From a checkpoint of a small mixture-of-experts model trained on Wikipedia.
Training: a variant of SOAP for the experts, 272M tokens, 7536 steps.
Below are experts of layer 6 (counted from 0) of a mixture-of-experts language model. Rows are named router (the router's row for the expert), up (a neuron's input weights, with its number), down (a neuron's output weights, with its number) and show model dimensions 96-191. Each number is 128 + 32 x the weight over its row's rms, rounded and kept within 0 to 255. Numbers have three digits each.
After each expert's rows: "mostly gets" lists some tokens that are sent to it at least half of the time; "comes after" lists some tokens at least twice as common just before its tokens as in all text. This comes from a sample of Wikipedia text that the model never trained on. Tokens count by the router's weight.

# expert 22
router:102124093098146076099186170131122101072132096157142160146138093100109155142081111152124176155096152059180124150093118113109135104145117174159118108090092117064196169109138084130158055168145180127141167099156131155136148051103154127132133082134087128104156186062079137085092098094130086085
up0:144116139113088149117099156108089155105100064127123151118140114133123121115142135129105173154126169132152135095133177171145111146129205109120092126081130112109145137120084089092074117146063116166113118160170150153165215137121144130208151077106223129101155105094062106142156047079146093116
down0:119118185075112147070137175129081104112152167152057148118140139163122042145093084115162131129132112170126105107151096155117143120179048110170155097118123117112127156093103152123127149140160150143139172172170132147145097124140097151130080126133118109124143155125114166134091116118082081102
up1:172204127154093128117151101166141102085120179142152090095123210100085129146135109145096184114161107153159106125132123076149079223111129149119174150146137143126163116112114121118142160142154064147139116087115170079151130119181104109163166190107105129130112152098035115065073103112076141149
down1:148123162129042142126111117121138114195138135101136123108103170111157123168106115170139112133145114161137137076148161129125070121169112088108114123111138151083179132074170162050147130140134181125064139131116164127082136118133169093234103088145179189084121068134101099128170121172111102155
up2:099145093130152147136098144149128134061128138180168112136134162106147067132152081136141156153081137165090168127110178074135137152149136165130015141099080116143176102071118154138098084119064137148117136107143133162139164093126158130217137130144166153148174131121118115078120108133207088124
down2:117139147140110193096186170160145084102171130176140112153137127169152065176103137077140169140095035120142115136095120100104110137204140160158104112122125092136130123132163088071158078129212148161105133141131176100067143193104099113114148123137149114128099161098157109122124125141143122102
mostly gets: " \"", " [", " '", " (\"", " “", " ‘"
comes after: ".", "\n", "\"", ").", " =", "=="

# expert 18
router:102116124083125118075126162135146176105080127159138133145112119092109154121091133181169124132108150095164112168128136126122161125170108182140035135095127091070174141096125122125117129138136172107120128124174152188119175112111150137144113051139108130119118131140076119128090115117141101065
up0:048171144152177121129106148172134136180081103147083096075123121119102136127107194146146161140153086194168094132068095067077107094155083108123075148092060102142112166104129165167079194157057135090166138152183154176170080080087097136124123069079115127093171101132094147151072148116101133109
down0:089145130114170160124173117120148122123103121076139104106165126095116162102119131140093080154162107170163136139080160102149129186170150154169069108143123180179114134113159095166123163216167096141142101157184136153159132112140167099102097143103114155067064127152108120098162178113091115082
up1:141125131167066142087138164091162140174120110111112125126109194115169099082095153191190124165060144104152131087157112118120146144138155096116076110116083113133096160139155160120163121098151121121093169106138159067112127136165138139191138099093149173119162123100091102162125139113145112129
down1:130148088110107162102097062115141182085098146107134125177139051138125155117102100117129097082152111154087104132145116123143127167129128088147153094129119113086109172116107206179087128095083127131132166176159117150088135210164187176068078123161121129082112141114131107123144144140100151143
up2:155076130134099140132112151038148158129080160115156151192106150092152108118125156147108129119121110119186167075164107116255134156113150128124139113091161147107142111122082069137127101215180135124139111180123117133184171154144138175174120107124143107129093130123105122086131110161154135099
down2:119151099118125149142149146095120122216145096096108132119099206113081101174146132172149160109169131150052144079114152121158121143138147124137110159108166074099082102149095098137137114131150090117149130108119135138141169097129113184194123083126114119139191132171147129140058156167108180206
mostly gets: " had", " have", " has", " d", " just", " having"
comes after: " had", " he", ",", " and", " to", " was"

# expert 28
router:130163113071159023103148164122152118114107127170134157171140079077092172146103164187194145176096144116151149167102107147073144102136120122184121103104083118104129173114175090115117101190140162104175123106162059163137152088134176161136118118116097183135147142118102105108061110094164104088
up0:179099117126117172108118168093054076116138111128124144089165073105121162115120144125188136134107121172167110135176138149093151126142104092070098138103147087184058115057166157133147089157118121060168126162158075128152152189187102126143160124144129173121099094119171116139145094099178166099
down0:137130073075130143085092118141132128103135129188150121188104116145144132123109131124081153114150126141078097144102189130080166103095148124084125169074159103122000123098180157162072103193181120099145107170143095109118132128133168164176087073098134157122144093197118162108135122085120147109
up1:087062125143153068114112139119149119191154169154130117103139107125169137117074153110150047089112146131175147077151151159125155086165124110144119200112144052196107151189143083098146160159149133100156124088089072169137121129114154097158092113104125125122179102144127075104118140130083142142
down1:120083132079126103125178161128136161171119158140119133170196124137166126146093112117133152172169118106167192101122133123200142116110153120156103146094159109105130121180180078100146103103134101086060110126156113214158127135155116137129136099181128142109159081137157177145087109150177195139
up2:122138077074095095141102156140198135162091149128108164088164079138180141116132181132120106150138124133106134124179113116094111145096132125130169136143103069114145108112080113093151084113170111117153157140120191083123129149117128155103170088090121094070079110092160118115108124111136150146
down2:130165105129155112201189124173123136141123059152153100146164100139123115106151144148128106078136085129108155104177178123068101144101146168110133163149090084083122143078065157160145156150138140160122173113177120118127192045139113151179152075198128142157121138132094160130096112123134116150
mostly gets: " York", " London", " England", " California", " China", " Texas"
comes after: ",", " in", " of", " New", " the", " United"

# expert 1
router:124111139036127107088166135127156145122116144144159155145150087097115181091128126132174147107125166060155118140113112128096195132145132116183123122094112109124183158109167104100133083115163166086165090082191094176073146113104127137106147147147121115155165136078108082087108122084212122118
up0:164163052081162113079105128119086173131083157105122078126160102155081094149138129119147142123151188086176163163159113156092120114087099168135129141113077126114155128098153103134108129100165122184115138127179175144097110127075125068120148147104135098090185058153141153127160122162127099093
down0:135159184166122119157122226163120109145124098120199164105166146162146108106154102077053146105110134156136141126135124105182117138134052079108181097154082160090117119096139151139107144142076150123145110101114131103153124086082135130162160160179162107134152119178137154076179211073039097080
up1:175151149120153131139135168123143097101155124132128133143103110148092094172146095193124124146148145091096134074109134105158164144144136121106114136173160128061170108166107046114146087134105120017206154063164140137176181167156125152095111180122128145162126114131092098141125141117103071176
down1:111119139114201144178093077141169146113120148139101143112154163203103120174130079175188121120117111138099133149155098141158130105197112120111175196137133144134136144125125107122159141112192160192155117107078077124044093138127161156139107138118148136107094169128132128178123158105177072127
up2:149157114110132160098099104108158159152064185077167084127088129158122109094136118103188118193125089136060109119224129084119122123117127106075120149108102036166125209141050112145143129143146172109041116107084110136157125110090128166072141151138160141110153115086155107090137141144141100114
down2:123066133082169112187156137167098170157117122137130073182107117151105084108117200142144122159137089150099112164126106178138066126156131141079140081153134116094175169092141149096145102160077116175113130157136103173126107156085142081125073076113139171080134066184145129167107122173069163159
mostly gets: " Candidate", " ±%", " Pld", " %", " Votes", " Opposition"
comes after: " |", " ", " 0", " 2", " 1", " in"

# expert 0
router:134119163099130136110141112141155129138042192131082166147172143102116150141107107173139146094103153102152127146177113193111097154188162158211103089109120132134136107153128113128146133176142112081157142093164174126146117077130138126147102126147114111160159141138112097078121094129178131085
up0:153124113150158145124166075136170129070108162101132191196132154098141120141131159087079112161182114165104113086146101073146111099187104153105104109181108142184125112099184113163094128149157120122109089114138078206080091133205081167122127136074142185138128131137107095133148119146146150136
down0:099097187134124165190057125147162131128167124096123174122084163144120130102141146073129111147096143082111105088168113127143161097106141128217087140153138182176143159165123165193116169105117113144118170114115096150152090179113153164126088200080131117167110107151114129160153151137187144092
up1:101132121107084155164169142096148128106065183173117124146125229101117120102109165151167127086107130114138119166217146118065150101129070088060148112142164125106076170196141166142197155130089121087164166161146126169159068140111092145081152127100096152109071126137116130135135144109124162167
down1:153061102110100157095088086100096129100117120109163068119142093134103118112122154126146074136151124124094105069125177157130130149145163050133111079176167126106101128175131098197166110190067091079117183155153134079179156104176148121153135135206071156063100136116113121158155135074146183111
up2:115117180137141171095143162143153113122116142108172089099164116142154132106110088130100180106091159111101140168091205145093102144109105180187126160171112122080103091155062089081142155129142134088115139133164173139144086095099089166149142163201109158162100103164119129116128150112188140097
down2:106134159098157163127120152110174107132169082158091127123141070169141130133055140100126077143147125089138125136194193102213147134118083105122179074083133051103144085168143114143096134152156135101064144156157089114186060130114104079132115100184168075068130106117124111127061126102111139119
mostly gets: "ailroad", "leep", "oice", " GF", "Part", "olling"
comes after: " L", " W", " V", " R", "L", " l"

# expert 14
router:133121119134168078113147178111190112102105140171158166133158117113096155084087174141138185178122128113180115149146127176101133106163112127154090114084089127068149193162117084141120090115180154091148132130179135176152174096144179163096093092172118127134141155085077121088113109133146109076
up0:200174130121038126130166140117144100122148100162099096140131209142071118129119117131100102129092112129166135157152116096159159153144104074138213156145042177169135174152037146143122113148155093086137151115150112138150152126083130090146082127195117123101107090132100130161097077086126098114
down0:192089136091134176110124134096130118168112173158140144086150098087151107130114145084154163151153152171135136098169169138128126147145124130114201139083122118122124090167085150091106174179147148090127130115126187125136136057175141184110137137171164104168071138134151125113121089043162126146
up1:137093154137152137076135086194115110130135123169174158143069158112139108120148130124142170169151178078092105166165117135124107156092135128141102166093096170145138152131081135182152166071154130112143170178152140164111097129164095104099133085077099115131098073162106148128113140123187093089
down1:129129078089180143154124178132135155117135125147089116112120139138134146089154133086120102120086162129131141123123177145178068077132064183136193134144121130101106153055085115151132160111135080093105164141134084183112139153184121094156133149208163091108111118078111114125136179222084079082
mostly gets: " a", " an", " another", " relatively", " small", " very"
comes after: " is", " as", " in", " with", " of", " was"

# expert 12
router:113139103117119068103143157115155103086140132189109159136187130085120141069112159193141163176070119083164160181137101204099152144177118167150050095094088086101117161129160131093130130189139199093139103118170129159129126115121186155082122157156124148138123159082095087119119085066142090106
up0:110134135145110082153112101046125148138144083104209152139110145133200158110134124087129207145098148107115088127133152155138180102117133074122107157174090143189126098162081113141088128168113163139166177073185131132187164157111134136159133146111133126184143090127125115096140114120082104114
down0:172101128078066169133187061095104186148061091166143166131125113168166071159109126158124158144134116097131081161070128097190086106146156099070127133067135107139118135124108143135076126163171141112137145146119109157113174137151147187157133150113117162135061169129131105125135150140192187126
up1:101224117103161120098097115116175137132153146170091141130157170108157115083110090181126173178154117107134133171138132093139132109115091099138093080121098163123132124165106148099160141056126152098102082161122109150119107142104138131057188175127108063159178112119122181039093136191162062059
down1:121137104094151087173099126107134149126105118170144155099163105148130105109161153190135125074186161133160093144147184100128102215156092151139156193092170098148081172168079160121177145113117101121179129121119164117101171153099149139171130204128135163134070118187133129096093122108096158150
up2:137118118120116130121106118122098154081148109111094054092067150100143129143117098159126142138116153133151149129136154127138151152148125180168079137129092156114157198176163099100082172122197194125122085140157151141099108136138182128066168160164130073122118094111089124165108079087068142113
down2:127135111132150132136160120138152115056204141093099160081105143182064109165147164124117080098093140142068145057142047136095132116162134110158112107181210128169110133123110119103105089130191126120205180142134088151158072156133179104110110170169116127110068141175131149155120104092148114114
mostly gets: " died", " married", " born", " worked", " wife", " lived"
comes after: " he", " was", " He", " his", " to", " and"

# expert 30
router:145108117106166067100131200085178124130052157191139169140145122084121153098118124168134152109107130093190156127130103166162102152133080171141102119093114135090139164142143080137117084175140215100128102144162094150119187090093166115139120097118087121105168145099110124079110094109156110077
up0:207193141176115122086088140104133160205106110090073123149137103115168132105111087180157116134078089121107114168155144167153094123118126167126145161142141122171140147133098110142124182078135146146135097091112115131131157138075155165138169113105142144086147132126131126102125124136106105131
down0:201191064085168183111115127116138116120094081089124100173108146188206129060111140097169119094132085146121150102120156163152120147051112145142136187129105145116116127229128138135153108064110124055152115120142138097173103058099184149103159136138155167151109067109131149171122125190101126125
up1:131076155159159166144241088100154147153091095188128205110169138109109135141147196129138143186123147104100128085118112086143154113172179092111134193138103157088156074134159159093101134115111115131135140114205067125126144073144133153119171106141135070091143111061114124134145132146104150164
down1:149128121120126167169120183150129175073092096167122117119074152124105131085067137099144146092078158114167143137152104175162166122168113152139193126124108151138092173055068156169146142087129084086141143088167179103112159144116098138108164104177154131134121131072132123175144172101100101138
up2:131040113099152143153155126112144162081147084162061121083165194110162146084140174136122180092128097108149141144159125108117054142177122101102127162114130100179163145203112119171101084165164173139129125116166145070187111164130164140149152130115216181093128073130129095112133103164160099129
down2:129150102113118121119133062124107064128168098134124125112164077159071097121124100118076177161106153123112158148068195115091096167150128115085131108155085107106130210211161138156099116131141151095135073087159129196176093118114190064089138160134134119108099115064131060145115087162144144160
mostly gets: " this", " last", " final", " next", " previous", " every"
comes after: " the", " The", " his", "'s", " first", " their"

# expert 2
router:139146174113161136111156137083129134148086118146130156143196054100123158116135163135175161125133165133182140142140129122123149101141043147131127091117112139145131138169162092071098112147153158138127136063161104163119164147108160137096136160098090148129178160107114073114114121064155141125
up0:142093122058090189157104173169141099167153169121134118206157135147062135117174069095194110095179125091154160084161076174113119111141133083124131137128123145153133051101146156137130171126144124170120157147111127101100095100064109149102124150142121139052150165119173163099154215115129123120
down0:071121135115087134146168132185140131072190104087171167150169091112128156126148102143141125177070092127094131119127139148105128087152184091120080176124101154161136064122096057157131119136181171114114168159074062054116155067147145067085109106139096111079127107088130137117138118082063142078
up1:128142139109079107168073144147162100077085085104056154128146128098107147077123122166129123137136145141070114144163210071090122184137110106201090207107128139084156113118138148143121109119162126161120100110149138117117052102160095102160137160079106158190147129201072163080128102094168168173
down1:126087098094172128128101137085079117115113131142121117133174191146109140159131154122181089136160098139108169160163170129119181227031130139175139089142111127181114109115115121089157137149121148143084142132106068168155163185153138148164143139134099119092106135134106141100159110125133146175
up2:125125178165149095126090122111088091135120126115131154130119124126058135111144051166131133098171096144177072176143156101147126163127139157158162080106174142155202073140150090069092146123148193092149073052139168106091118174137123125117155160144069135126131088176047137064117132078118137103
down2:148085164132133119140112135156118130049147069125152129105181110074119079071121132111085136138096094173157130094150151122131108196172176166116145108104081122164164131130120165135103152114135117144129114175095124095152170140104110117140145083050128124123139063085137175146140108134146131080
mostly gets: "|---|---|---|---|---|", "|---|---|---|---|---|---|", " ==", "|---|---|---|---|", "Career", "History"
comes after: "\n", "==", "Personal", "Scientific", " career", "Career"

# expert 5
router:078076122084181114098165141084178099139102113117161136191107139095161165097116156137145161151110113124185201177107125168107131173154135130151110124122083070077170165115147118146154154153155124163147155091156095148157104048112112089146088101144133125128187119119074149101098151117133105094
up0:146202186178179141112120165104103090103097187114138082111163136135191134161133107137159091130131122167100198063144152105126150141133176162113107119106113164116149127116111093128166118191142119120116103180170118161137154060086121098207104129112069145152138080099122137132125101137112090183
down0:155148087166095109025130169154073110093150133114185159164129120112101126128111098141152088072098148135114183156095141132145084163146134113138127119171130162145062086113142076148179122070175134149163132125183188125119116164130138100165103103050171100128144100138150137125078162128065132182
up1:194105174099181151174078108111091176096129115139144144153151122130150170116125128090123176159143188120137050143117107138076057109102162166110104109103127112145093088108140101115106112212168144097139108108065109143183105097179089106130162133158126179092100185137130122086068088092120100126
down1:170132131109144155115149132093151136117141061120103061111172162114175131098087133126160188153101131122066123127104148161141112107160158202158157198153128152167078128172079135129107081164179146118073079174152126162193171111138127125087075164091109153077147139142105139161111127173093136133
up2:123077113165111133145135086067118129045091110159119165113149186169140115130157076068096128111148112146132155157147145195112138076116082119123178132040116117168139110134111119139117130122148146120151152115105156130186146109101106108180130107114083100129125154127086131152076029109132117091
down2:128112185154116164130122147165050112097057100140161111167150108081089139080129107040123039145118154180041133134148137100156068105136161056174137160145129101162105110173115163141117110141178097105091134139088146101139124164126089098105143111118119123137156077123148176084131160078097193088
mostly gets: " wood", "ounter", "back", "level", "song", "spe"
comes after: "-", " c", " \"", " f", " C", " ("

# expert 26
router:101116116116194087105166171104146123066114106217138142185131049133111162077144104179155159146149148132131149163133062113082186134140107143144117119117073137126110124176195106093156104104153162049148144098210091141129138103088157143139134144173095114122144169116099157118091146126122144129
up0:137154165172124136073107112057089138147119095157051155109178107184137133142136076094166124101164174094094106092129138155082131136119082132087125124106159085086167139110142132088128163099161167059106152125172173137090117175091129131146109126190125106150148073115143124124172070096167115128
down0:165143145154136142143192098092040131145104090188121124125133155138115153143152132170129154089122133096132166076066123096088151142050144047147102146119096146100149143183106131133094093127118104096173143064124116074108071162053166148077122161103067083128133119125115080098071096133131185184
up1:100112088113174114108058088144057111109194093132142104146140078103118125148144117131150153184114125166131108169106093076074148095115102164133185056139126078144111119156131110103112098103140166107120127115162123171102165055144109121121170094131166147127165112058109131112156060081146103169
down1:100096140117108156136130121139128175162077089059081082132136114156061098149155137110138130134095174119255160205124145096178144075055145133096125128132115041212144144102119124145189139144152163119124138174111099131159148129174156101126130102125147160086157134142122110131039107108173101140
up2:167144157120203105134105126119137126178089148149098117190129159083093145127128101116080164126158163101123136076130133163156080106099167134139092116125108198164134104135090148133125127158091085148092169142139173104136109136121113174193111119147114125135058158122124144101131158104134103185
down2:165121091125137103181056118155188081156170190151149091142094203096140129200118146180068118200094131128123129133151144157129119121111170109131184083110136175091159090045112147099138068133126144118127168103150082117117113091080110156112177088094150070102174158108115140135158132107143176151
mostly gets: " Coordinates", " Genus", " Species", " Website", " Clade", " species"
comes after: "-", "|", " is", " was", " (", " are"

# expert 10
router:118075124110127109111162127085151160069093122125160174190132129113112123119103160160132123165101123069148172113086146179159112157152084086122035080105058107084152160112124113111180100181203140071118076136142174163113164098147152182087119139136074134116149150059092118106115090147159092101
up0:113091082153100094155157102071091098146153081093137142106115111089171130166145136102106154202069118155135185098092137154133164180150093067078131135127080132141076130186157167147138091086166074078086118086148150117127136088129185097155159083146051164119176147105118031186111136113147170177
down0:125181096179151151154131096096180112129114163160137102194225119142169111156152113093131179149118103156142182108144114182169157136128149090159105147113136130141105112117126110185094141104068131116100189155188135139193141127148161146144132148101099139144104137149122193095082138089068124133
up1:092094156101113105123127080098097161187157127098162202113121154170107105098141133169120097157067118119101072155127109164137167097125128055140152113152154148071144163142151173131173150203136096130161140122129125145152116125148130157117169164074145127148137127138094204144129083105116181110
down1:097112105159135151139177052184116152133112150132158092082148130148200125113170110127133108107166129116130078115132125082102088116162134123151117155176107113147117131132153142134135209134091139128102136053119153143088157157135149089086153194146186126097093130071119170076122111087141105145
up2:071155101120105143088106125111113175082053138116150156158080185093142125101088112160097127151099148149102119096121134158176127073140192127105061095151092104109144103121152117091170093149160134125139076145112140113116134163124162166087138125157124083166198138090087064093110091107135105125
down2:123164105107124133141071161147189124171168088147121122089128115129147072149065126145058068138130144085132087082192140120132154094111106104081154115129141096137179100175144120164089109129085118127108101142139135115127144113146120108132088077088053126155095096091104114153111118143111046094
mostly gets: " res", " rem", " ar", " emb", " uns", " ins"
comes after: " a", " the", " his", " and", "'s", " d"

# expert 20
router:091151151098157089112152165106143100100116146139156161203123090119126214157124123171147136142107135121153127130126101121126131086149096125143110110112095160077120147141170106117137061157131184089155138108149101129124106127104142133103115091162102124152191205070109081096114078102177074116
up0:109155174140200138098139150132115084185123125138100066171139140125096105145129142045137140142106154212189100158122128148135153090131083119147100095135112163158094131067158113081118097130054128091088146149115135106136121176164129110077145127107112109103116153129098083169189124098126098142
down0:111105159109154081091033109087130090135161134127071082129101141187140179166158163127081111114117131116172090171114120122071123122112087170118156092176130123151075125169155131130171121118155141121060099149101128100102113048137152176115140160097125191121156117128159056174143087103134117094
up1:152116124154119155185138147196203097135054092131133162142146129146155149170173097098118128173096133190134125143181138088123124089085082113195122125135108103111074153137130109106164118122184132126166143133142156138110103112096087145090063175086101112096132092065093131138128162157076152130
down1:130201115104090109102081129117095103152146114117166095152141119091145150121182161142145179148130135150102126111141125119119145178039120100160145158131109095135122175210121130068141149081167129145070146127128100125154174165087144141152114090110100146142138096085130162134120066116125162046
up2:159140095101114127116123184077119136154137108133150074116139140105141093121079187130106182131123090096109047128132091166194104109117160124173148133098141100122141086166110061110138089145141135105120153175097118123167204144142191136193160128081154140155079134091132220111091071148123127152
down2:103154097077165072168103145143148097085155117140127140127074102071143160149129150139088136195133129184157121164132098101134099102116168144165132104141169103154103132169114144113097119157106135161130168127139077081097122122115097150142179096095146097124140058152155113127206119201179146071
mostly gets: " Hot", " Dream", " Your", " Supreme", " My", " Times"
comes after: " the", " The", "'s", "The", " National", " Best"

# expert 8
router:123141086110149088105158139128154126112121152138114137148172082044110166146079133191166154102115173090145189197136134124107142142158128165152103076077099129116143204177156102135133068201155162112157129085196092111128128064139150107092133147145083158094144153125095129099114121062145089104
up0:124145111144179100152149149149099096139091103114122132171130097178080094101193078176144120138125145128138127137073153116128050195155144092107124111169152127170092126123113160082144121172134174152132146124130151137155165163153121108074150135144119142123040117179123099149124153142126097162
down0:084117162158150151156100102159094155128100062101107109125080150130162130093172177147154141109104059140104122180110115157145156079077070119105117115053134119106150105120142141162110121207138122084085094141159171141114151108099101172063138170040164157138114133160147109130112133090105144158
up1:139146075106122115152131125152164071118111103060181065130107112100131136118128144071150154149093165155090153185137138126100159128115143110123114192112098129131133150169093119179105098167163099178136151102087084134114161084097117090098102101128169115079139106095125092065118114108101112116
down1:066103107146130105173160142127155138124133168096110132188110110149099125138062142148186143111168157201173061140173103132171161175080126140135166117141156085184084109125153100150026173145153117146128136093108129110137075173175142160142115114134125147135221126107094134108179120123142138161
up2:148156110163164144111112102143145132114056063164078193115123127091112170151145131160143121091150088125062100112132127147077173108125116132108109134116108105063111067155150114197157124188145176113136127119134119133129108164114196126103158119109132110170150104155127114086087077121124098106
down2:117168177148150064156150080114120096152166180127136147077145132159126179079138145055070051078120162108101145107149183158139140081142110167132090101094174100178110101105129092153077149070138164097131133130161053161112135098131100161120112151120104146139131164142098140144134139155127069127
mostly gets: " February", " April", " September", " November", " August", " October"
comes after: ".", " on", "In", "On", " In", " in"

# expert 3
router:082117114036200073096155185120115131075112123159126158181104087117123135114088126124157176160140137094130166218164058147086142121121106130139109102122085088103157143125187114137124143108172148110154113094185151129134195130069195113130149126175107113148135163107109115116112110124169109076
up0:099145100108117083102141124108110185155089159237081148172148067163083105120148145145109072102095096184114116102108084140117072125177152170132098167133088145160075073172100188165122095122140108165117150127198110171090095155179113148063170051120070145127134149152087124097095115127108049157
down0:123181122148145103104157084074123102121152159104147095094115082152099136189092085086124097065184095115141091141136106150119125126145108171140156131116122131127125155185123158167168146109135129088115138199144122182136142088094164099131096158144126207176105138084129145093155113161095110124
up1:143109132119083128148134146157081167117103129082108171112045147113137180103080114120127080092116089131146168148109135148112142155155125088197083127062098083103136105057160115110176091123157097103123146146132134164076164137114143138117126151162164166175172187132141173131121163116181188126
down1:118085086131136110102135113139079136120091119118152111101098072101132113173129098125078135161183123103152117160111141087116137133124113124095121127110097140137087096144094105141174163116123117195109172166170161075121076053152150202105134113103156118095147081066106151150198070111110132112
up2:075191109235115095117175091138149117127172111118129147136164145148132087166107151123162184135091093106116103135107169134110083150116131116152133090201102144041144195125176141125113094126192098145093058131167118153152109165165148128147146127152119080090119140054098133139095168142155096141
down2:079186077080181110138100129127128170152063134134152103122173137150092075120132157130103105170158122096148112129140136148097188137143083094160164103127168117110104105126105164196175120061100078101090171143119122117114154099092160155131177151152164132113165075162145090129090062123147188141
mostly gets: " •", "|", "-", " Full", "\n ", " Nick"
comes after: "\n", ")", "|", "\n ", " information", " classification"

# expert 27
router:138165119068140130108172188126139132131108168162121189145185066075099137132121132140174178187104148081159112129096136153060136095196114100154130040095071133078147124101163068146151125141142176105132112083151107147121127138137125145080084136128122113131128191117109127088105123114159127108
up0:134109103137116099142167128151094158103111144112114145142133137171153116105155119146164191134124111100167153140137175115140158139169189090109111111064132123123163128125197053157140111150194067166160111129098132099105150126146100113127134195070140088101124128081163158110097158103159188109
down0:174125117164091122119162107095120123111114121093123168129127157131088113034061148110084145173130094185162150146135158131087105132135103142162120165145064165157117104136097123138087157099069119182111121144123203051081102118150180103105085177128112159114110095103173204128170172115105097130
up1:077145106145123141080157131146179066180097140126135099129143104111135083149125124175100158176056142102163099125088157137051084161088137081147093056138154108193128093173113123135181147148143133090153159165103128141084088117114101154120102169109143139094161179123090128083105110193115147134
down1:088144136122110103145135131133067100127169082087101076122099161127140116184137131071090104140204155108111132096130157160111065104099170170162112154153142140128097123088146099133131125115186171115066202232146063139140154154091134145173114138136114082061118124086140132118129118107086147128
up2:101041051123138098092175071133174140128148118161156103072134155115148102118116150148102100134147125103124075058180110116132159102142131131197151153093151126079103132139125134123158103101115157173096158139095087121112125131098110122137140138097072112181049041174084099070086148121127130136
down2:156143129143197139082084134117110131110128085134151101111124132138124084178152101172161101131115105104199091111141090188143073152098192183124156142116108098159150128137114148137093168109150101102114131120111146138099159119109111113128138159111134158200040126150119137146165110098146114143
mostly gets: " 110", " 90", " 85", " 104", " 91", " 95"
comes after: " |", ":", " (", ";", "–", " ft"